Weights of a small mixture-of-experts language model, trained from scratch on English Wikipedia.
Experts: 16 experts in each of 11 layers, 1 pick a token, a sigmoid router.
Training: a variant of SOAP for the experts, 4106 steps.
Below are experts of layer 6 (counted from 0) of a mixture-of-experts language model. Rows are named router (the router's row for the expert), up (a neuron's input weights, with its number) and show model dimensions 0-31. Each number is 500 + 25 x the weight over its row's rms, rounded and kept within 0 to 999. Numbers have three digits each.
After each expert's rows: a language model's description of what the expert responds to. This comes from a sample of Wikipedia text that the model never trained on.

# expert 15
router:495472565488506476483496510521496527473500496476508492500493523541529488508469512457454515513505
up0:501489492480513470505515521502448540478505494474492485513517562484534467528509483504454506510504
up1:468496491507455510492468526534496528484527496519518505511456447517495483512567494490533482483518
up2:459522530543523497519517527471477442501515531498501493521514489528523447487514495475496487475500
up3:537523529456517484500466506490442470476488458491490503513541488496512536471501511498468505519500
Description: Capitals and accented letters

# expert 7
router:500526507474530475486492501482470481476467518501500465521479470492486476506518497504468485502521
up0:510490511515529496505473533476530486501499513506548515483490488539489494493563503518491533553481
up1:497489526477491508514469500510546450528534477495507493497510465560477461498502485505521462464487
up2:513470472492478504475517506516524480535539497535546502511466523505501480502501520504507558519503
up3:501542529469508464516455524505521512528527507482505509525521530586534512514513505546505550503521
Description: Political and abstract nouns

# expert 11
router:525510492517495472493478466503532504459497484519514516489505470473515504511539476530429508446471
up0:510495488492497468497505511488479508499514491511540529517470495511533506462520512500488515443499
up1:514536519447553471464482515468512531476478511500460501498483457519521498450531563503473456505534
up2:479492503497520461509467476535445472479523492473501492493478483494482510501518514491522485461498
up3:475485504478497495475514506525456507507476460498458489517462525542521483515499516505518503460500
Description: Foreign name endings

# expert 6
router:492482540474473477513502518491505514482485533537477477509512468513530522577494495591518464509517
up0:460540541538484500514485506447503487517514491496564527524505469504513508545550484512497478538507
up1:514517462463496471491497491450513511473522526502539477526497491496505488454497507539474494503466
up2:470518505555474468451487490500538511487487532491529449494486481556506510471455509522502523497496
up3:481507541461503490464475528489508521457529522488504477470499528479518502496526504523478522519509
Description: Numbers and time spans

# expert 2
router:478530520476497460464497522472544499464492487490500500510525500495539461505503472486473496483490
up0:514480536485485466436495506482497513477498467509453509496538476427508481494513486486526451497565
up1:514536467465522498536509470537487469494450515471494489516511508502532442505501479483476514475500
up2:504480512480498506455490474527491500543473492545549558521479509505494528508474489506498519501503
up3:514529540526502495540506510467507473481497489444470490507530497488467475542517521476476432489480
Description: Years in lifespans

# expert 5
router:479512473485527499513514490534473487468482477535531503547469529496499465497510482503411514488530
up0:502505504487540500496507501531520495476520523536524504527485500498546478488489487472505521505516
up1:528484508500511501495523518504470492491507517500558504536497503524501492563510440495508519484551
up2:483458499511505485502552539511495524527483501534481495500460509463493509534547460438500488461481
up3:546498491464483453534460466523438524515482505488462510551476460448510483553523520521468492476525
Description: Place and affiliation tails

# expert 0
router:494502519471484473503476552475504527461496500488493491567505480482525505523540501569528484477469
up0:450508460460490487578486483490467530492442497528520495514489497476503508507478520538511505504489
up1:498530473467475504499513496509497479537484483519449496456482500494522496489465522493466466454475
up2:527502484476478484523485498450504494461538555534441485521488464541513469508472497473506541523552
up3:502506555496541467497463534488492493501474497524534474581504477498472492532467429582493542510518
Description: Verbs and function words

# expert 8
router:498510527485519492478429524505520498472563487500461508524515520504490467494474483502497513515530
up0:444496538519491531461447518524519471476511501496573454502465504489522465503466420523507513543503
up1:472461477516520520539509454477503540505480486498516481530505528509552516521504530532477503494492
up2:512507490504493475499500454482556516513511506504529541498482457501513528512516520480499501493494
up3:451509487487509509511508542484522507504516533503467521524515527517505535497448513520514473469507
Description: Mid-word letter fragments

# expert 12
router:488498522461520499507506510499513512492480546492503509517524470489552514491505499565512468470527
up0:498529513538492492499551500487501492480476520507487473516487468498501507508489515510467427503466
up1:486465496487467512512510529493478516509453517515499469530448517482489460498512459447520490467491
up2:454489563454486476516471512485461523490519524507492526497475497464522498470474471563485464496501
up3:531516480462531485492494543488514466508499523476507544483489515535502505519454498488497526501508
Description: Sentence-opening connectives

# expert 9
router:460524481469517513513490536479517530455494473508504502500531506474537495509507471518419472477537
up0:525469490478470496526557509456476566481488513521488492483517475521512504494514513516459510488509
up1:471479548478509546453438504491464499464488514485498506509492472470496519526526482457497488477488
up2:484494524534497496482497469555481502506501500481533499511547496475502503506538523521517528523534
up3:478480516476495510491456569490528490484492472433541514493534540479492488519481546475473515493545
Description: Technical term pieces

# expert 10
router:494519503488508516479460500506458528486473491544530455531477492514525465541525452478485496515515
up0:480447497507520479461455529468499517502517495465511501543509510477496511522467482554511506452556
up1:505564500472526507533528507469522487500479464466472505496515529492485481560526460537480478499514
up2:461476551501507494508559489502485538484501456492499526529519516496498464494482491551496473507486
up3:459482476529454475521535507452474492518497456476517499477472468504511459486532465475449482480482
Description: British names and places

# expert 1
router:499520530510518456509485503503500507461482481517497506499523490506541506521522496542471481493516
up0:491541484504544525540494486530460430533506460501493520503499510517510466480494504491525458466485
up1:522474485519472497525498498514545493531500517492509467505498525496507506541512474506459479486526
up2:502547547538517501498456518482529529511492495480490505455518495477527483532480522519449468490551
up3:476557519517517534510500490496541486476479509473514500532517503486565540502510466516478548446504
Description: Dates and score separators

# expert 14
router:491528478491525474510495527474501510462493483547515525489447507495495511518520502536477482459487
up0:516514497476455473510473523481481560458503504508477440497512488490507497511473512514504468480512
up1:492515465564524490478522505516498514492475518471495475501504498522508511557548462506556494511509
up2:478460518517469513507463520486470477562503431529527518491483464485479469502514516517506513531506
up3:472492538500539482532518517497518532507485488503511527540501495506503496486487511529485508474507
Description: Roads and locations